Below are experts of layer 4 (counted from 0) of a mixture-of-experts language model. Rows are named router (the router's row for the expert), up (a neuron's input weights, with its number), down (a neuron's output weights, with its number) and show model dimensions 0-223. Each number is 200 + 20 x the weight over its row's rms, rounded and kept within 0 to 999.
After each expert's rows: "comes before" lists some tokens at least twice as common just after its tokens as in all text. This comes from a sample of Wikipedia text that the model never trained on. Tokens count by the router's weight.

# expert 32
router,202,208,203,231,200,192,196,233,186,212,199,200,175,219,164,200,207,210,191,217,176,200,207,178,207,221,257,211,200,185,188,207,208,206,183,212,180,188,195,187,167,213,223,196,173,173,230,184,203,169,195,209,215,185,212,186,211,211,166,175,174,184,176,217,215,211,178,195,151,221,225,241,175,195,225,212,192,200,212,137,175,203,196,203,190,203,243,179,210,200,198,168,229,188,221,226,230,194,197,182,190,167,185,225,184,226,193,195,214,158,186,204,183,180,209,214,203,202,178,214,181,216,182,188,202,206,209,202,240,231,201,170,170,208,205,198,197,179,215,181,211,194,222,197,221,239,198,185,172,189,220,165,217,191,205,214,187,142,184,220,235,211,165,233,204,172,221,218,231,180,207,180,217,192,207,184,211,200,230,210,194,195,189,217,185,198,204,188,204,224,228,192,183,183,223,202,229,179,189,202,188,188,215,203,234,214,226,179,208,186,197,176,200,242,178,228,201,225,208,227,194,207,171,244
up0,207,205,213,195,250,183,229,198,199,185,199,195,178,176,166,209,223,223,212,213,166,156,236,214,193,189,215,150,190,201,195,222,218,182,200,190,211,208,237,162,208,174,221,192,200,220,189,212,210,168,191,209,194,228,190,170,205,189,213,208,211,190,235,185,208,195,198,202,210,184,157,180,200,186,202,217,209,158,197,212,177,193,192,182,178,207,200,188,224,203,155,196,214,204,208,167,233,247,238,187,206,186,208,189,225,192,219,165,176,196,214,197,205,189,173,204,218,174,216,189,206,198,228,234,226,179,192,203,222,187,192,252,190,184,189,216,234,184,234,191,184,186,186,239,220,164,186,209,186,193,191,203,195,170,200,177,188,166,205,187,224,184,171,172,220,228,200,191,187,235,197,223,214,221,178,194,185,203,205,210,169,207,197,170,182,156,236,196,192,202,192,192,199,208,220,214,184,201,198,155,191,227,205,206,175,213,203,199,165,190,161,189,220,167,204,179,212,213,220,190,195,224,208,192
down0,177,212,192,226,208,177,203,146,218,169,190,208,178,167,187,200,214,177,187,181,234,213,189,227,191,197,180,148,179,225,211,198,193,204,212,190,212,173,244,177,198,173,204,210,198,228,174,210,191,194,179,261,198,217,177,204,252,188,186,189,228,210,236,267,173,209,201,188,195,194,190,197,189,209,221,200,205,190,194,183,207,203,192,189,186,197,240,185,212,205,177,210,177,197,189,165,177,222,204,188,205,233,213,198,219,218,216,167,217,208,229,140,211,204,192,192,221,196,198,184,215,233,213,162,183,172,200,196,193,191,196,235,209,204,206,199,247,164,221,196,205,211,209,209,193,187,193,156,180,196,185,207,174,194,181,173,226,189,174,219,232,200,187,218,209,213,204,182,187,181,175,190,193,198,226,223,165,195,202,228,207,189,206,201,198,198,224,205,180,220,224,214,223,188,239,207,193,197,194,184,230,212,203,167,187,201,180,162,197,197,222,185,221,188,205,200,200,210,203,170,193,207,225,203
comes before: " the", " a", " his", " he", " her", " an"

# expert 12
router,230,218,192,218,220,212,192,186,187,214,226,214,212,196,163,237,182,148,187,190,187,194,194,209,234,185,212,155,191,191,224,220,216,221,185,206,184,190,176,210,180,201,200,181,194,223,198,224,209,191,161,216,165,214,180,202,220,240,183,217,192,220,217,226,204,208,219,218,195,190,223,204,202,210,194,216,183,189,202,159,198,226,174,224,175,247,210,218,175,198,215,216,176,185,189,210,193,212,196,216,203,206,204,220,194,185,197,196,204,206,193,166,153,193,185,248,203,200,191,231,184,191,187,173,193,219,176,203,191,228,217,214,204,183,218,235,211,209,194,213,203,183,202,205,222,218,176,240,215,231,182,241,235,162,208,191,214,220,189,242,200,221,207,207,220,176,197,183,229,214,229,174,205,183,185,230,215,184,240,208,187,164,230,184,212,189,187,199,246,191,188,188,194,184,180,169,201,195,178,168,175,193,188,234,193,179,209,193,217,187,213,211,200,178,190,218,228,180,235,183,216,189,203,157
up0,190,229,187,216,213,215,171,190,185,202,150,167,197,185,200,177,237,203,222,199,203,194,217,203,181,203,188,191,227,178,205,199,231,217,231,227,209,199,213,229,202,209,207,181,213,184,196,208,200,222,176,193,207,186,200,191,176,187,218,191,203,177,208,227,222,191,157,192,222,204,199,167,212,199,222,221,168,182,214,209,213,168,215,226,230,166,193,216,219,204,196,212,189,188,196,205,194,201,183,164,198,232,207,217,218,213,202,217,228,216,217,209,225,205,194,190,220,168,152,187,214,214,211,222,200,185,222,201,184,184,194,164,185,190,166,159,195,197,259,176,194,205,218,209,186,180,226,170,185,221,161,223,231,183,204,176,201,185,183,190,208,221,225,169,176,221,220,187,241,206,200,206,214,187,211,185,201,176,184,212,177,197,189,226,225,215,188,187,207,207,208,213,214,239,194,165,163,218,217,234,205,175,195,173,194,211,203,223,193,191,218,198,148,151,214,188,139,207,217,177,189,199,193,192
down0,192,195,162,199,190,201,179,193,192,220,181,184,198,196,179,189,192,210,180,242,183,202,206,146,200,203,170,230,236,219,170,218,222,232,198,201,216,249,216,196,217,224,211,205,167,161,223,206,196,207,222,162,221,178,175,177,190,146,197,203,233,192,199,232,199,248,179,196,213,215,202,214,189,213,192,215,182,212,225,207,179,195,198,229,213,189,235,174,197,177,200,217,202,201,186,163,159,201,229,177,175,194,208,196,200,189,200,194,217,199,185,208,193,205,211,175,173,219,194,216,185,187,161,206,183,208,225,205,186,190,185,184,239,210,181,183,208,179,187,183,221,229,181,178,176,187,190,219,216,224,219,215,185,225,225,231,241,170,217,199,210,216,191,189,189,196,174,233,197,196,186,204,183,197,206,182,170,219,160,205,212,189,209,236,200,202,192,192,178,230,211,221,215,217,224,211,210,177,175,180,194,189,205,188,210,222,227,197,195,165,224,207,175,194,159,193,172,219,175,224,208,213,229,221
comes before: " ", "19", "20", "18", "17", "16"

# expert 45
router,206,206,204,210,197,186,187,224,198,194,217,220,204,177,174,213,231,196,234,215,200,228,161,164,200,195,213,179,202,200,212,222,203,178,164,211,190,195,200,189,174,200,213,219,227,204,204,187,213,165,177,228,203,190,233,211,232,178,174,199,188,198,222,211,202,199,249,215,211,216,182,227,183,230,196,213,159,189,199,195,234,187,168,234,203,188,215,173,187,179,220,210,184,228,182,167,189,206,152,156,182,219,205,208,196,177,215,205,177,191,224,201,202,166,210,215,203,207,206,192,218,222,181,183,175,174,218,234,219,256,219,203,169,208,187,168,224,170,205,161,230,161,243,189,183,244,214,210,210,186,216,214,189,224,195,197,190,199,199,211,219,228,221,203,208,189,176,199,204,189,190,198,176,204,211,193,213,205,183,214,178,202,201,162,188,224,185,178,229,190,177,237,188,165,196,230,162,204,209,178,180,184,208,213,186,218,200,244,187,204,229,171,220,220,206,218,210,213,204,187,198,182,201,196
up2,158,187,208,207,223,204,223,220,185,195,241,190,196,195,196,179,231,200,246,207,209,195,199,201,227,142,156,207,213,231,174,192,169,211,181,194,180,207,184,185,189,226,242,221,209,199,185,209,173,194,211,189,228,189,214,207,183,214,210,195,204,194,180,203,197,210,184,188,208,177,233,195,176,184,187,209,211,206,221,190,196,181,215,161,157,193,192,181,245,190,195,175,176,217,213,184,242,203,193,187,189,183,186,175,210,219,208,204,177,202,192,214,157,177,206,212,181,187,228,210,168,207,212,207,164,164,192,192,213,227,212,207,190,156,229,180,171,196,216,212,205,211,214,234,219,175,171,177,209,209,203,171,195,189,214,194,204,236,235,203,201,201,240,211,195,211,189,184,206,210,204,207,186,182,213,207,216,194,200,187,173,190,162,237,225,193,187,158,252,236,190,160,196,212,183,205,219,167,202,206,198,182,201,194,221,223,237,213,181,225,198,171,194,222,204,214,210,182,207,205,196,199,181,235
down2,212,201,187,188,201,190,227,179,226,212,189,243,192,186,250,220,181,232,212,170,173,195,219,193,207,233,217,200,199,252,208,196,229,206,201,196,187,205,207,180,205,179,158,200,163,181,210,173,198,208,219,180,222,188,210,180,174,205,204,163,222,172,172,197,190,204,241,202,186,163,193,215,197,235,212,211,178,192,190,183,165,193,185,198,225,178,234,162,188,212,193,207,196,169,177,201,197,162,210,231,233,212,179,183,164,199,193,151,226,252,202,211,213,189,208,231,199,151,202,218,210,200,168,178,183,220,201,213,199,183,183,201,204,218,206,216,225,204,231,222,207,191,209,202,208,262,201,171,185,187,187,205,221,202,215,201,196,173,194,208,168,226,219,174,218,171,186,173,169,192,194,188,196,198,222,223,186,232,196,228,228,197,208,230,185,211,204,216,193,184,204,176,220,195,198,186,205,221,188,191,226,204,216,226,194,187,208,183,204,188,184,210,169,177,203,223,188,201,207,200,202,231,197,184
comes before: " and", " which", " the", " but", " who", " a"

# expert 54
router,193,211,194,202,206,190,214,200,201,175,188,186,193,191,209,214,180,188,190,179,222,178,205,185,183,207,218,223,173,225,227,194,214,190,170,239,231,202,175,189,197,209,229,181,212,206,202,231,215,223,199,218,181,186,214,185,171,197,235,159,158,177,204,255,231,216,202,210,187,171,224,192,201,159,226,220,173,236,163,197,191,223,212,174,185,176,175,210,179,171,170,202,212,197,159,198,190,180,202,204,213,221,215,209,214,197,197,208,195,206,247,218,175,217,211,223,209,203,225,204,214,235,165,198,194,183,192,195,214,208,194,183,205,217,155,165,218,174,192,172,234,208,215,189,180,235,231,234,167,221,185,209,194,225,200,210,198,213,222,210,166,209,193,190,195,183,178,219,223,220,191,224,188,190,219,225,173,205,183,191,189,210,172,223,174,208,183,203,213,187,219,217,221,200,199,182,182,181,176,149,213,197,195,185,197,229,200,199,204,185,224,214,196,182,188,209,171,236,215,173,206,184,148,186
up0,200,227,207,183,170,177,206,219,199,178,221,196,206,208,190,207,207,193,216,200,219,192,244,213,192,204,202,217,203,185,193,208,155,199,203,181,189,210,200,209,191,164,186,201,195,222,239,178,182,203,209,184,227,205,162,186,200,214,166,196,231,217,248,195,168,219,183,228,196,200,231,223,185,163,240,161,195,199,219,213,197,219,193,193,161,184,210,162,201,195,193,159,186,193,226,221,214,177,217,191,223,194,178,168,168,188,220,173,193,137,231,211,175,219,188,184,224,197,167,182,204,171,206,222,216,188,195,188,157,217,189,247,195,183,217,168,214,194,213,224,219,207,182,191,220,167,208,216,211,211,235,224,216,219,189,188,223,219,202,212,225,184,193,179,185,184,202,200,217,201,206,237,173,204,202,169,238,200,211,222,216,186,191,158,209,178,243,182,192,173,199,195,198,188,196,218,236,207,214,222,184,176,183,191,162,211,173,221,228,206,194,200,215,197,190,205,217,199,213,187,204,204,195,211
down0,206,227,189,187,145,192,218,169,205,191,231,166,209,221,187,222,188,217,192,150,203,202,194,198,210,216,213,211,217,197,227,196,197,244,203,207,178,183,200,181,165,190,202,204,206,225,188,202,227,161,212,171,187,180,199,182,204,162,179,199,188,189,217,186,179,215,175,193,189,200,210,226,192,220,226,217,202,211,182,189,197,216,209,175,178,206,251,164,204,215,189,219,192,178,224,187,226,173,217,195,210,189,250,179,175,200,232,195,204,192,215,218,167,192,190,184,230,191,180,231,210,199,205,191,204,208,171,213,172,192,186,201,227,198,188,207,209,194,199,189,202,212,169,213,187,212,227,247,203,203,215,191,202,228,186,223,166,203,208,179,228,189,205,204,210,171,181,182,203,190,202,182,202,198,195,214,223,204,199,239,214,187,185,240,156,158,217,161,189,182,234,221,197,192,188,187,216,185,203,174,234,220,197,195,174,241,195,214,215,196,169,157,207,195,150,200,204,185,189,173,159,179,190,187
comes before: "==\n", "==", " ==\n", " |", "==\n\n", "|"

# expert 23
router,234,193,178,214,200,245,178,189,163,211,234,188,182,218,212,209,216,249,185,188,219,222,190,189,241,198,223,199,216,209,191,171,212,153,157,174,209,222,188,208,210,183,197,213,148,199,192,188,180,174,209,212,215,213,239,231,218,195,178,214,211,205,205,204,185,198,237,188,178,168,195,187,187,198,237,196,150,178,158,197,202,233,198,199,181,198,217,221,204,213,197,215,200,177,194,207,237,202,224,207,180,217,205,203,201,205,190,170,207,214,209,184,227,210,185,187,206,197,189,183,204,208,170,192,183,211,202,212,237,211,202,186,187,208,197,199,209,188,193,181,179,186,219,244,207,221,176,207,219,171,146,190,195,195,202,209,196,230,207,224,219,215,202,239,171,198,205,212,206,179,204,167,173,194,220,246,182,184,176,182,175,192,208,197,225,214,179,180,186,166,171,190,191,216,200,173,156,182,217,203,218,220,185,173,183,207,205,209,183,199,199,216,192,205,170,230,245,218,166,198,207,193,189,194
up1,205,201,229,188,214,211,239,225,214,217,215,210,223,215,226,235,192,216,226,226,223,209,212,211,172,175,186,210,204,238,209,184,200,186,144,211,211,197,202,205,194,216,209,136,220,197,191,190,166,212,204,229,234,224,226,201,219,189,197,223,184,187,216,208,197,209,203,204,196,221,174,202,196,163,181,241,247,228,203,228,233,200,222,179,217,189,215,208,229,161,194,235,196,221,218,176,222,228,174,209,184,219,202,235,197,193,185,200,205,238,192,245,204,190,222,206,179,175,185,183,204,199,182,205,212,206,196,220,177,224,219,209,213,215,184,165,205,204,214,220,214,207,198,171,197,209,181,203,193,218,166,170,185,196,212,173,218,177,219,203,237,183,192,185,174,202,178,161,208,214,193,200,180,233,225,193,199,194,192,202,215,210,178,167,203,171,210,202,209,194,176,223,178,197,223,202,189,209,218,225,179,235,246,185,195,180,200,214,199,177,177,210,222,163,215,205,239,190,212,193,191,231,208,206
down1,193,201,228,185,224,211,199,183,222,210,249,196,225,208,188,203,171,224,206,225,237,235,228,203,177,193,197,224,166,212,189,213,184,217,203,202,211,172,183,190,198,198,203,150,165,231,220,221,182,209,233,207,184,203,211,199,206,200,180,208,199,201,193,235,224,193,193,183,190,176,209,199,190,211,185,194,177,182,171,197,207,215,205,216,189,199,194,211,204,197,188,197,212,231,165,202,226,158,176,184,220,202,202,209,217,236,184,206,203,244,172,193,178,198,230,220,215,233,175,241,185,191,179,176,215,259,201,214,220,217,177,228,225,185,235,186,214,183,209,209,210,199,167,203,221,216,194,230,213,203,213,178,178,207,253,193,175,192,196,197,195,188,178,202,201,211,210,230,227,184,165,185,157,171,210,174,217,220,184,220,203,201,175,189,203,189,183,209,232,201,175,186,199,232,201,232,200,186,219,236,167,220,236,182,220,192,190,216,180,199,205,186,164,165,187,201,199,210,176,220,173,218,192,208
comes before: " in", " a", " by", " the", " It", " The"

# expert 56
router,175,207,177,177,169,232,183,217,229,245,226,183,171,229,188,164,215,217,180,215,199,206,189,181,191,218,191,163,213,167,210,215,183,229,168,224,219,167,233,181,182,178,203,189,143,191,229,209,208,194,197,234,212,214,196,212,215,177,194,227,194,193,205,218,223,238,173,228,217,204,175,197,195,209,186,222,179,212,202,174,199,203,165,208,210,216,208,191,209,190,216,216,173,194,174,199,205,214,175,166,177,216,183,225,192,191,218,192,210,190,243,173,205,182,201,196,194,216,165,192,170,238,201,180,181,217,193,192,216,207,169,237,216,194,191,217,197,193,192,181,225,191,219,224,201,207,188,225,230,167,189,193,183,203,205,213,215,187,182,185,164,228,177,197,182,207,220,193,202,179,246,176,177,217,227,205,204,215,201,196,186,173,182,222,206,223,215,191,206,227,232,207,171,217,211,171,184,188,191,205,195,176,213,210,175,216,195,173,239,207,190,176,178,179,153,186,180,202,189,159,189,208,192,195
up1,194,152,210,172,230,197,207,179,196,170,199,165,205,205,235,169,176,210,216,228,183,178,207,203,184,237,207,199,214,217,188,224,191,172,186,206,193,186,211,215,221,226,222,157,190,241,217,209,188,215,190,176,155,191,184,173,245,213,194,189,207,171,194,193,180,203,187,199,212,163,193,190,177,212,210,214,168,174,197,201,209,189,173,204,180,171,224,203,205,178,199,203,213,236,215,189,186,199,231,233,214,215,220,186,215,198,173,189,189,268,189,190,171,221,194,197,174,181,211,207,200,179,203,207,216,194,240,190,155,194,194,210,207,209,230,175,221,213,216,212,209,195,197,223,196,190,210,183,187,172,186,192,175,202,218,206,194,185,211,215,214,174,173,207,191,197,206,223,186,213,206,209,185,199,226,202,241,225,181,194,176,190,171,212,210,188,204,171,222,219,207,211,196,206,178,189,181,219,227,202,197,240,171,214,174,185,176,190,195,169,175,209,222,185,183,180,188,202,266,193,159,184,168,194
down1,209,187,202,178,224,192,180,215,193,204,204,221,188,191,199,202,209,233,198,212,180,199,239,215,243,156,189,166,213,227,166,227,179,196,214,196,215,184,206,190,262,227,176,177,199,200,195,217,181,204,205,196,199,189,207,188,199,168,189,188,197,183,217,189,175,166,188,184,182,187,206,198,184,204,184,182,231,228,206,203,194,216,181,190,179,180,227,219,192,216,236,208,211,233,212,213,160,205,204,191,189,205,194,187,219,209,214,186,222,226,172,198,197,215,183,181,235,179,204,208,215,213,232,172,194,189,223,180,186,188,226,229,198,177,209,180,197,186,215,225,225,197,197,187,168,176,200,226,163,213,208,221,204,235,194,166,164,192,233,230,187,161,187,176,238,223,187,198,190,178,192,187,165,210,184,196,209,217,175,206,197,209,218,192,209,191,224,212,208,165,199,177,224,213,246,211,195,175,251,211,193,224,203,206,190,194,177,173,211,188,173,224,247,194,177,183,196,249,182,205,205,195,165,188
comes before: " the", " a", " his", " an", " their", " its"

# expert 15
router,218,214,181,144,212,201,206,187,194,239,172,208,232,194,203,202,213,188,190,212,171,171,188,232,225,183,195,205,169,205,247,226,227,215,199,207,182,198,208,207,170,226,198,207,228,188,186,221,245,188,203,187,171,220,191,242,193,209,191,212,177,223,233,231,176,196,209,189,175,217,166,200,203,206,228,217,182,215,209,157,212,216,178,213,171,227,200,201,177,175,214,203,183,204,226,181,194,210,227,182,193,230,197,180,185,181,224,207,218,169,205,199,203,221,197,210,172,198,180,178,191,227,177,198,189,198,195,186,168,195,208,182,218,172,192,203,212,201,228,211,202,155,215,186,149,222,208,214,207,195,222,218,198,210,192,194,204,220,209,194,206,223,231,227,216,189,172,178,186,197,207,195,184,187,170,226,215,197,204,219,189,198,218,218,209,217,223,196,167,215,216,194,197,171,172,190,177,152,193,172,194,210,174,193,213,163,212,243,169,167,197,235,227,185,209,222,223,182,202,226,198,181,185,169
up0,203,194,212,207,200,154,226,208,193,206,221,201,186,209,195,231,208,174,210,221,190,193,208,208,185,190,179,192,223,198,210,176,186,185,195,219,209,229,208,200,188,199,250,175,190,194,234,217,188,187,222,191,188,174,178,205,235,177,205,198,199,193,203,174,160,197,206,185,225,230,201,154,199,215,163,194,225,164,191,184,214,180,230,175,190,184,189,222,192,172,185,160,203,203,197,191,202,174,186,137,207,217,177,211,229,173,202,200,195,188,223,179,186,205,222,168,208,248,208,207,191,221,182,219,185,186,186,202,200,208,247,194,213,185,173,241,220,213,248,217,184,179,178,193,180,175,196,181,193,166,193,189,211,181,212,203,215,202,194,206,166,211,187,200,198,204,196,209,175,175,178,194,174,217,182,216,193,220,200,164,219,199,219,206,168,244,181,216,192,145,223,198,174,202,196,206,221,170,174,212,183,202,187,153,170,209,175,205,197,178,209,196,191,210,187,190,179,197,225,234,223,231,180,205
down0,222,197,171,166,211,219,146,218,199,149,162,220,180,203,192,163,173,188,173,179,221,195,198,174,175,217,231,203,222,197,183,177,196,209,205,215,245,215,229,183,150,223,197,228,205,198,187,215,191,198,228,227,153,178,192,182,209,181,207,190,158,219,196,185,177,165,153,213,164,208,220,209,198,177,173,180,181,220,188,202,206,202,226,174,208,176,191,183,221,201,198,206,223,195,188,208,194,189,201,196,177,215,223,215,192,192,201,224,161,212,216,212,189,197,192,197,218,201,225,219,192,211,220,182,176,213,163,190,175,195,232,213,211,214,200,205,238,209,204,220,164,201,209,196,187,185,245,201,170,194,197,195,217,214,205,219,207,183,220,143,211,231,220,189,214,219,201,179,171,233,179,190,202,201,179,178,233,239,164,199,179,195,199,200,207,182,205,206,214,199,204,203,220,171,205,208,187,186,197,221,202,189,209,213,228,212,221,208,184,195,164,189,209,209,217,185,185,183,182,208,204,193,160,189
comes before: "20", "19", "1", "2", "18", "3"

# expert 26
router,245,194,172,185,181,192,212,198,239,194,236,209,222,195,180,171,221,153,183,169,191,188,201,196,187,156,234,165,176,209,210,187,198,196,177,192,194,178,220,211,189,190,225,189,142,198,188,169,189,181,181,211,203,193,228,215,207,183,178,221,219,209,213,236,213,220,209,215,228,229,194,198,219,233,201,160,162,196,190,164,176,235,152,203,193,201,208,206,184,207,194,206,171,201,156,223,186,204,198,236,199,204,170,191,209,194,204,173,205,202,194,175,183,176,210,211,189,212,168,195,217,187,173,157,201,234,194,192,203,222,199,209,192,199,207,206,183,169,210,205,228,215,219,190,196,197,181,212,225,220,168,223,199,194,212,191,190,224,208,213,201,216,182,207,196,153,221,183,177,178,215,160,180,180,219,161,218,221,227,194,202,204,190,191,212,192,178,190,203,203,220,190,182,198,186,194,177,161,215,228,197,204,217,213,201,197,214,156,210,180,221,193,213,209,162,224,187,212,222,232,215,201,178,184
up1,179,235,188,206,224,209,212,206,213,216,198,220,178,209,224,191,216,184,228,198,174,194,182,230,216,224,210,160,213,199,181,181,189,196,193,219,203,196,161,197,180,190,187,203,253,193,231,197,207,194,183,232,214,256,191,178,227,219,213,190,152,209,208,198,208,183,176,227,158,213,204,201,203,217,214,197,193,263,163,184,177,192,185,189,176,223,227,205,197,213,194,173,167,199,209,191,217,222,189,185,215,204,240,163,199,215,196,173,198,168,213,211,195,174,220,218,201,167,224,199,174,206,248,178,237,171,183,183,210,196,184,213,197,195,199,218,176,189,207,213,178,204,194,236,248,223,193,185,186,171,195,152,183,221,207,186,191,186,176,193,201,186,204,224,187,194,191,214,223,214,185,215,210,152,197,186,193,197,217,210,172,181,183,181,172,215,214,204,179,227,200,195,189,226,195,223,184,201,193,193,189,170,199,200,202,207,217,209,187,170,187,189,208,179,168,178,221,201,174,192,210,211,156,204
down1,207,176,208,219,196,195,200,206,203,205,187,222,214,186,185,186,209,220,217,183,218,218,170,190,196,232,226,157,149,242,193,216,205,197,192,188,178,150,230,211,193,161,193,210,209,206,197,171,174,245,192,205,204,244,201,170,198,193,167,189,201,211,180,189,201,209,200,202,178,179,192,179,189,189,226,206,195,198,202,230,191,221,181,180,252,211,223,189,159,162,212,193,164,214,195,219,230,196,194,177,223,241,235,207,216,219,188,169,203,210,205,189,219,205,180,177,169,211,162,199,173,197,195,213,208,234,215,192,208,209,204,211,174,205,170,205,203,192,178,226,221,230,195,181,175,189,216,135,206,193,229,194,193,232,185,173,177,184,184,197,204,188,197,179,208,192,214,191,211,172,203,188,196,199,185,200,195,214,196,231,212,190,229,201,211,201,201,188,166,226,215,233,214,161,217,177,222,160,207,204,215,178,202,188,185,217,175,221,178,159,229,191,197,190,194,215,187,202,207,233,190,206,224,212
comes before: " the", " ", " a", " his", " United", " early"

# expert 42
router,228,224,187,214,233,180,195,193,170,200,204,152,248,237,205,221,196,194,176,189,205,244,199,200,180,202,202,196,172,235,203,200,194,189,179,202,236,196,198,190,220,195,191,236,159,209,200,191,208,199,182,171,177,178,201,180,177,179,194,219,227,169,194,187,204,207,178,215,216,185,199,191,217,164,212,195,215,230,184,196,196,212,194,226,203,186,217,200,182,215,158,192,199,211,228,193,192,200,214,205,171,207,241,201,174,209,211,234,193,216,219,245,187,229,208,210,183,201,226,200,198,223,218,219,214,195,209,201,194,242,218,210,228,222,210,188,198,168,168,240,217,209,168,207,194,187,206,190,190,183,191,213,172,187,200,214,157,224,168,200,204,187,207,205,169,208,185,257,178,221,188,203,180,196,220,197,236,181,187,200,207,226,204,250,181,221,198,208,222,223,218,192,155,193,204,214,182,214,170,210,200,223,213,184,207,178,163,176,198,201,217,206,248,169,195,200,215,204,201,198,214,191,243,175
up0,188,211,192,215,191,189,177,213,195,187,229,201,162,231,235,181,191,234,204,216,169,212,195,194,161,206,191,214,172,201,201,186,233,221,211,206,221,232,206,174,196,221,215,169,194,232,217,197,192,217,208,167,220,215,179,211,188,190,194,210,206,211,193,195,200,225,186,247,221,209,226,162,198,190,170,204,221,205,174,202,209,183,219,199,198,190,191,201,208,184,205,176,177,183,221,235,189,204,188,222,180,208,225,180,191,218,216,205,202,202,182,189,252,191,196,195,151,170,216,208,175,214,227,162,196,172,229,191,218,222,195,216,179,198,183,179,211,197,219,196,205,223,225,166,209,168,223,218,198,193,185,214,205,210,188,169,229,179,201,220,208,218,187,208,204,193,214,226,243,163,182,212,189,202,199,189,235,189,197,185,205,204,211,189,170,164,204,210,241,164,163,179,204,172,226,152,183,190,221,198,246,210,177,207,178,166,211,211,197,217,202,231,222,173,184,199,160,229,197,193,199,176,225,191
down0,194,203,183,204,202,191,230,185,223,163,231,202,208,206,210,203,194,197,194,201,188,195,200,208,180,203,220,194,206,260,193,175,167,211,202,211,193,205,168,190,209,183,189,184,207,227,181,222,179,206,203,198,187,182,191,200,180,205,180,215,203,197,202,163,199,210,172,233,168,178,205,210,200,205,194,174,221,250,176,187,154,205,211,184,171,227,240,208,205,181,203,194,203,198,184,170,177,170,190,186,185,197,222,217,182,176,186,200,216,188,208,221,211,219,203,217,195,171,198,206,183,231,211,184,215,198,214,166,234,173,243,199,185,220,169,232,212,195,207,217,194,230,172,193,217,217,169,216,223,186,205,233,227,227,186,188,216,141,221,207,214,146,191,157,206,184,209,210,227,182,200,207,177,198,174,195,207,239,192,205,202,175,233,215,214,179,196,172,240,195,242,199,187,185,206,200,218,203,184,245,189,190,161,209,218,198,197,165,208,173,201,179,216,214,186,205,225,218,208,221,185,237,214,193
comes before: "-", "\n", "|", ":", "\n\n", "="

# expert 6
router,223,225,195,213,217,223,160,152,182,197,206,200,239,228,225,202,180,216,188,203,175,201,233,177,214,221,191,188,187,189,179,177,201,198,238,216,210,209,194,170,233,204,179,198,169,215,208,193,216,234,214,198,176,201,204,159,195,167,173,187,203,201,198,193,194,188,170,202,190,212,203,191,232,184,183,181,218,212,197,207,206,240,216,200,215,194,226,211,178,219,201,197,215,194,249,211,187,196,213,218,210,229,187,208,176,224,211,186,228,226,190,198,227,192,195,215,182,209,209,185,222,198,209,183,218,218,178,205,182,241,218,206,186,246,201,233,202,178,204,194,227,245,158,182,232,177,219,231,190,161,186,185,165,191,190,220,197,185,194,186,215,184,175,209,193,197,232,233,198,222,261,199,195,189,214,197,205,172,170,196,223,237,212,210,159,203,225,196,183,220,225,190,181,213,196,155,201,199,174,208,177,189,171,195,191,179,168,178,192,213,191,211,208,169,193,186,202,211,201,186,197,199,189,164
up0,210,235,221,219,174,238,208,210,215,184,214,182,198,204,178,190,209,191,212,175,196,213,220,147,205,200,193,182,215,186,221,206,210,168,168,232,225,220,244,224,181,190,188,169,152,176,195,192,211,185,181,203,214,178,222,208,206,245,214,203,226,209,221,207,213,238,223,218,207,209,148,197,188,198,190,214,187,165,184,197,178,193,160,209,197,229,230,177,211,175,192,168,191,156,195,240,193,253,215,179,168,216,208,177,219,200,183,208,199,162,196,200,183,204,172,236,201,208,186,216,189,209,184,198,207,199,207,197,179,214,178,212,156,209,205,195,152,202,178,198,187,174,184,188,197,208,187,208,165,192,205,193,212,206,205,182,223,208,191,199,201,236,229,202,174,168,215,203,205,185,199,194,185,186,197,193,177,207,195,212,179,195,185,161,216,231,209,197,210,215,215,233,187,178,205,214,213,192,223,197,240,202,224,226,192,236,195,190,204,177,188,204,230,216,214,187,197,186,196,165,226,223,184,234
down0,210,178,191,168,196,162,206,148,191,192,181,186,164,184,211,179,189,219,191,216,178,188,190,176,216,220,188,168,197,200,173,196,192,223,200,192,196,217,221,209,217,206,182,212,193,181,183,174,172,172,215,189,215,214,215,194,229,226,201,199,200,207,191,220,248,171,210,204,202,183,182,238,182,186,203,203,167,217,249,177,227,177,163,231,211,214,201,191,191,184,158,244,201,166,191,214,210,222,213,201,215,221,208,192,166,237,200,200,189,200,216,202,192,216,191,214,187,169,164,218,217,205,171,226,159,209,186,232,197,187,194,231,192,214,178,185,217,197,210,169,167,224,191,207,187,214,217,217,177,222,169,181,209,216,215,197,207,201,230,191,169,207,199,198,185,197,181,196,221,190,186,192,186,173,219,148,160,202,206,244,177,194,238,184,178,180,200,212,196,211,192,193,181,216,207,192,213,196,192,210,226,207,211,194,222,153,253,215,215,193,207,190,187,228,212,231,178,193,199,170,194,187,221,188
comes before: ":", " |", "|", "\n", " place", "–"